Below are experts of layer 3 (counted from 0) of a mixture-of-experts language model. Rows are named router (the router's row for the expert), up (a neuron's input weights, with its number) and show model dimensions 0-191. Each number is 200 + 20 x the weight over its row's rms, rounded and kept within 0 to 999.
After each expert's rows: "gets" lists some tokens that make up at least twice as much of what it gets as of all text. This comes from a sample of Wikipedia text that the model never trained on. Tokens count by the router's weight.

# expert 24
router,207,223,183,223,173,234,201,243,206,191,186,207,188,186,167,191,172,187,214,229,184,230,185,212,223,210,139,175,223,234,170,211,178,182,172,161,218,182,203,240,200,218,195,174,211,218,196,175,211,207,223,222,214,215,184,184,181,221,213,214,213,231,181,194,231,193,170,199,192,202,193,211,182,220,184,205,164,212,199,234,203,195,172,213,163,222,197,180,207,188,178,221,189,222,182,170,196,187,169,177,183,182,187,206,162,211,177,231,225,227,189,192,243,193,181,192,219,228,229,159,193,230,199,193,219,195,204,211,206,184,171,167,222,200,220,186,194,204,171,170,194,194,167,191,209,196,185,174,181,214,201,218,223,171,222,202,151,189,213,209,216,183,208,207,217,205,204,176,183,202,222,230,224,205,179,205,199,193,211,211,213,207,207,196,198,199,227,204,225,195,204,231
up2,202,169,202,204,207,192,199,196,208,246,192,207,200,200,167,209,231,196,215,182,245,218,185,201,197,177,226,185,187,202,156,203,206,195,225,250,208,196,242,204,193,213,174,199,173,220,210,223,208,194,229,215,204,193,188,219,189,202,211,172,166,180,240,200,199,188,212,189,192,200,182,184,196,221,214,186,229,199,188,166,210,201,220,179,206,192,189,192,153,162,195,227,193,189,201,234,187,172,180,208,209,208,223,247,170,217,190,213,220,207,194,196,218,179,230,180,199,207,187,199,192,205,236,243,200,213,215,222,245,202,220,246,214,206,196,219,189,169,176,182,222,160,212,211,206,194,178,208,205,209,196,222,191,169,176,222,169,189,224,170,218,210,172,162,206,193,191,200,172,200,214,225,219,224,217,219,163,205,216,183,205,171,192,242,179,200,217,192,204,220,216,193
gets: " in", " of", " on", " for", " at", " from"

# expert 22
router,189,244,189,175,192,204,217,194,229,187,163,189,181,218,180,199,192,182,210,236,217,216,166,191,217,216,189,174,194,191,196,226,225,165,192,194,211,215,228,199,213,168,194,185,185,209,223,206,194,192,188,201,196,177,182,217,183,212,192,188,178,234,231,202,191,191,172,209,209,207,192,231,170,198,208,224,188,252,189,195,232,187,205,193,177,208,207,214,184,215,179,190,187,207,174,232,176,182,167,213,179,190,180,227,226,209,206,223,227,217,173,208,218,207,216,179,213,178,231,156,195,210,196,184,222,240,191,194,156,146,189,204,184,227,192,197,212,188,175,227,213,202,163,164,204,164,237,179,197,194,197,212,232,180,206,191,185,216,212,226,208,163,232,215,241,198,205,181,217,200,246,221,196,206,209,207,211,197,229,204,214,226,201,186,189,203,174,228,211,213,209,195
up2,193,212,227,178,245,206,196,203,175,238,216,204,168,204,190,196,210,218,168,207,198,180,199,196,213,229,212,213,212,224,192,197,208,202,209,231,191,175,227,197,206,158,192,211,175,180,204,199,171,231,193,200,224,186,200,147,194,206,181,203,187,233,206,230,220,206,187,161,202,190,249,219,222,184,211,214,186,235,205,189,171,186,212,207,196,219,214,189,222,219,187,215,195,213,179,195,216,191,225,254,183,187,238,172,194,188,188,183,188,216,209,220,174,184,199,170,210,224,240,182,209,203,210,182,215,178,233,212,205,198,225,194,243,207,202,171,227,233,166,183,195,227,203,176,171,201,180,192,217,173,217,195,216,224,224,197,212,197,190,243,192,175,197,200,202,161,162,178,213,233,194,184,225,213,183,210,206,194,198,191,194,211,160,216,208,189,228,180,178,219,189,190
gets: " ", "s", " 0", "-", " 1", "d"

# expert 19
router,221,209,195,200,188,233,185,227,252,231,192,229,191,216,201,210,180,186,188,227,232,176,199,224,199,231,212,201,228,200,194,228,151,180,206,199,216,215,178,207,198,203,222,204,206,196,163,185,186,193,175,197,169,210,201,199,191,181,183,181,212,197,213,216,175,179,187,174,217,206,214,216,189,239,192,186,196,192,197,222,165,217,226,209,159,184,171,208,200,214,205,191,193,188,214,199,210,208,194,209,171,200,228,176,191,242,180,194,197,221,185,204,208,214,205,223,169,226,212,208,245,205,218,202,243,230,177,148,193,191,173,178,230,189,167,178,183,205,217,211,187,209,202,226,206,179,177,193,180,208,210,199,248,215,182,219,213,227,190,241,178,201,178,210,216,207,176,180,131,198,198,172,172,201,198,206,213,186,203,221,217,179,222,173,196,206,219,212,204,199,182,188
up0,209,200,169,237,167,235,198,188,213,205,222,226,212,171,161,193,199,212,229,226,202,175,195,224,135,196,211,195,234,204,216,191,189,201,183,202,178,205,201,231,236,243,227,192,205,201,195,204,184,195,194,223,194,221,202,184,178,208,165,191,195,196,208,163,214,166,224,176,185,195,194,199,168,202,208,196,212,250,175,207,166,215,190,223,184,228,186,178,194,215,195,208,219,211,204,219,221,231,205,200,214,212,205,192,198,194,245,235,214,185,207,211,192,179,200,205,177,197,195,186,194,214,196,223,198,228,231,191,202,173,228,220,209,171,160,161,208,172,225,175,187,201,199,190,214,178,177,203,219,205,192,158,227,164,191,183,201,197,212,200,214,215,239,185,201,228,178,188,189,188,201,183,217,193,170,207,218,207,202,215,208,193,172,157,199,202,229,186,213,239,189,226
gets: "'", ")", "\"", ":", "y", "i"

# expert 25
router,216,188,221,200,208,225,232,200,244,190,193,180,183,206,181,181,154,188,210,226,224,183,181,222,215,215,192,192,177,205,222,186,224,188,185,139,194,218,196,243,213,172,212,217,182,184,219,190,221,169,233,190,211,216,205,198,196,195,188,177,189,233,221,197,217,215,177,223,178,166,209,187,184,193,203,202,206,242,173,169,206,160,190,222,176,205,167,175,199,198,220,219,186,220,200,190,189,181,195,184,207,212,191,201,205,221,218,216,192,227,185,218,220,199,199,175,203,189,218,176,204,211,188,202,235,266,164,204,182,190,173,195,184,191,213,183,257,197,203,184,197,195,173,161,209,188,206,197,177,196,187,174,240,202,209,193,193,212,224,191,206,200,204,191,243,235,198,201,185,209,208,217,169,220,191,201,179,204,226,209,238,210,182,179,214,162,206,180,225,188,199,197
up2,216,173,132,216,199,210,182,206,225,203,184,203,199,202,211,228,180,248,183,207,170,253,205,196,209,192,209,192,186,195,221,172,200,199,226,208,190,241,226,181,212,189,212,183,222,197,193,174,187,188,220,237,192,203,193,194,171,199,185,165,181,218,179,205,203,205,169,177,171,220,188,219,193,211,214,188,171,207,197,211,230,206,165,219,174,232,201,205,171,201,168,194,218,184,171,242,206,245,198,223,190,210,168,174,178,192,170,209,190,203,213,208,209,246,211,221,240,195,174,197,192,217,199,160,200,224,159,202,185,202,187,160,197,213,195,212,218,202,189,194,191,197,180,210,166,192,193,170,159,212,169,182,205,218,185,208,222,207,201,182,205,187,226,187,167,220,194,213,190,181,186,197,213,228,178,182,216,207,180,229,208,218,207,189,185,187,212,203,201,209,211,228
gets: " ", " A", " \"", " (", " P", " E"

# expert 29
router,195,188,186,230,216,213,159,242,236,187,192,214,204,204,183,167,235,192,206,232,231,215,205,215,188,206,184,194,207,214,212,220,197,173,185,189,203,223,229,200,247,220,223,229,168,191,212,196,204,185,207,207,215,238,192,179,184,209,209,211,193,183,193,191,239,222,179,202,219,189,227,227,192,198,192,195,211,208,200,158,194,201,213,177,165,223,181,213,205,195,201,194,204,189,200,230,182,212,201,211,191,249,209,177,206,213,204,190,219,245,166,196,205,192,204,209,206,225,252,215,221,183,189,212,246,211,204,169,168,151,190,227,195,204,202,205,180,221,215,176,171,197,201,213,246,210,224,182,176,180,217,213,215,187,207,201,192,202,240,247,177,199,186,187,219,211,230,203,202,205,253,173,166,225,190,217,202,200,189,210,202,192,221,191,210,189,205,190,174,207,212,214
up25,196,219,193,150,187,190,199,178,198,186,228,209,190,204,194,190,190,237,165,193,198,229,146,212,200,225,185,205,175,223,209,212,214,198,201,190,202,238,213,180,200,203,192,217,238,179,228,189,190,180,234,207,214,167,168,183,199,190,193,184,213,180,247,183,185,207,200,169,198,215,205,214,210,207,190,205,185,221,211,210,228,209,227,206,195,192,231,207,183,215,183,184,207,194,213,175,198,186,211,177,182,205,221,203,208,178,220,218,210,205,238,229,210,172,177,190,188,191,187,180,208,193,224,146,218,194,175,211,173,177,217,150,203,180,156,212,156,222,208,223,177,196,202,186,203,192,228,224,194,187,162,176,209,179,225,212,178,211,236,226,210,161,203,172,179,239,181,179,204,202,232,179,179,203,212,196,211,187,214,200,219,175,204,233,205,207,203,232,227,198,205,217
gets: "-", " 3", " 4", " 0", " 6", " 5"

# expert 23
router,195,199,175,173,215,234,219,218,198,211,186,232,183,177,169,193,203,223,205,186,196,197,197,228,212,194,176,182,197,173,176,228,199,196,177,237,245,199,201,217,182,194,193,187,195,211,196,172,185,225,188,206,186,237,177,161,153,200,216,185,177,192,221,180,202,200,178,175,215,217,209,221,183,202,188,198,191,223,205,208,223,218,219,226,181,177,213,205,172,182,210,176,208,196,203,180,195,202,193,197,208,221,203,205,184,185,205,225,197,187,180,226,188,225,163,212,221,197,222,179,215,187,209,188,256,206,200,202,211,208,180,201,214,198,200,218,179,193,211,218,195,184,204,215,201,160,190,208,156,232,189,249,292,214,179,207,215,194,188,248,193,215,189,194,203,215,174,192,164,163,217,195,171,223,191,215,181,189,207,213,228,214,175,199,191,216,220,166,192,187,195,192
up2,210,216,195,178,224,211,187,218,203,173,205,163,185,223,191,221,202,190,195,195,192,183,221,223,204,169,184,221,209,234,209,221,194,212,191,206,212,218,205,187,195,159,198,257,198,224,199,181,197,213,209,208,223,206,190,182,208,204,173,194,206,207,178,198,220,148,176,217,156,203,228,195,179,202,190,204,169,227,200,187,215,197,221,184,205,239,195,197,220,216,187,196,199,218,197,199,206,243,212,212,196,202,209,199,182,217,197,183,191,254,185,182,182,203,216,182,193,244,188,193,213,180,189,203,199,190,199,225,216,200,199,226,180,182,223,228,182,204,200,199,129,202,216,206,205,230,228,212,246,231,190,202,221,240,187,216,219,214,189,213,207,214,250,231,198,204,195,203,228,224,203,171,240,200,202,243,250,205,192,200,217,206,225,210,226,219,219,208,231,182,193,213
gets: "s", "a", "i", "e", "t", "d"

# expert 17
router,185,196,199,184,213,219,204,195,236,224,176,252,192,176,196,228,211,197,179,229,226,178,185,201,176,179,186,186,193,233,209,209,182,219,174,189,215,210,189,211,229,207,218,191,196,216,196,193,191,211,214,176,181,212,173,201,221,222,191,188,216,206,192,211,207,216,162,218,163,198,204,205,221,224,204,180,236,244,176,217,241,197,198,187,151,184,184,210,170,212,172,211,216,190,183,209,208,197,193,186,219,201,176,186,167,215,188,225,183,224,215,201,207,181,198,169,228,192,206,225,206,187,187,174,246,226,188,193,202,189,208,193,209,184,190,230,222,228,191,231,217,215,190,201,212,191,219,234,179,175,178,196,237,227,181,202,210,202,223,195,189,185,214,193,209,221,195,176,129,161,198,215,196,230,193,186,199,196,237,195,207,212,198,215,152,170,229,184,214,210,194,231
up2,186,182,211,187,181,199,182,225,175,189,203,188,224,183,159,243,224,178,207,194,165,215,196,202,189,180,191,204,186,179,244,218,212,179,198,207,224,204,170,210,210,236,177,208,239,229,162,215,244,232,191,214,225,194,208,190,191,216,182,192,167,196,227,171,196,226,188,207,168,197,172,204,205,166,209,188,197,224,195,196,228,204,155,209,189,192,217,180,194,193,167,198,186,211,190,219,215,204,169,233,203,206,219,179,191,196,215,218,168,198,180,223,185,165,191,193,195,188,208,185,188,209,208,183,223,228,255,193,192,187,192,177,229,172,167,196,220,184,208,233,206,203,198,194,220,179,230,172,181,195,176,241,212,220,178,203,160,192,189,186,206,190,225,205,231,164,172,172,188,215,179,222,190,165,205,201,191,220,198,192,208,198,188,192,206,199,187,196,162,187,227,189
gets: "|", "in", "man", "er", "ar", "an"

# expert 16
router,165,195,190,224,207,225,225,251,231,212,199,192,182,221,183,214,194,193,210,232,205,218,166,190,159,184,159,170,198,175,178,226,202,174,196,201,241,187,183,221,202,201,183,215,229,210,182,207,228,203,220,187,216,190,163,199,171,180,207,172,180,183,216,180,225,201,203,180,181,211,205,209,216,223,191,222,188,204,201,221,198,195,212,195,174,198,188,195,191,181,192,177,200,223,224,223,207,185,228,212,189,182,219,192,221,199,227,192,235,211,187,206,194,206,160,168,201,175,246,170,218,218,194,174,253,200,184,210,222,193,195,184,188,187,210,209,188,179,210,178,177,207,184,202,230,194,228,165,166,176,207,224,205,214,194,208,178,219,233,198,200,190,177,182,230,177,224,181,200,160,212,175,223,234,225,228,206,182,224,202,188,194,169,194,184,220,183,182,184,162,191,196
up25,178,197,231,151,220,218,207,195,191,228,190,232,210,204,200,200,209,200,203,205,164,196,201,188,182,249,209,150,191,199,201,212,178,192,173,217,237,155,213,159,193,216,192,210,174,216,202,179,212,181,205,193,200,215,199,198,208,196,175,198,226,215,233,208,226,195,190,196,169,242,222,210,207,250,209,193,216,172,183,166,213,176,190,193,193,249,204,234,234,209,203,215,188,199,209,186,186,228,212,193,219,199,217,217,192,235,197,218,229,175,184,198,190,204,222,164,205,184,216,197,202,208,192,189,200,194,238,187,192,210,219,187,186,223,179,193,181,175,199,209,196,241,195,200,229,174,166,226,159,186,164,195,220,203,207,215,216,202,201,198,216,209,199,196,200,199,209,167,160,204,182,205,203,208,176,227,234,208,196,221,204,218,160,241,206,199,185,208,203,247,209,189
gets: "-", " ", " the", "e", " a", " 1"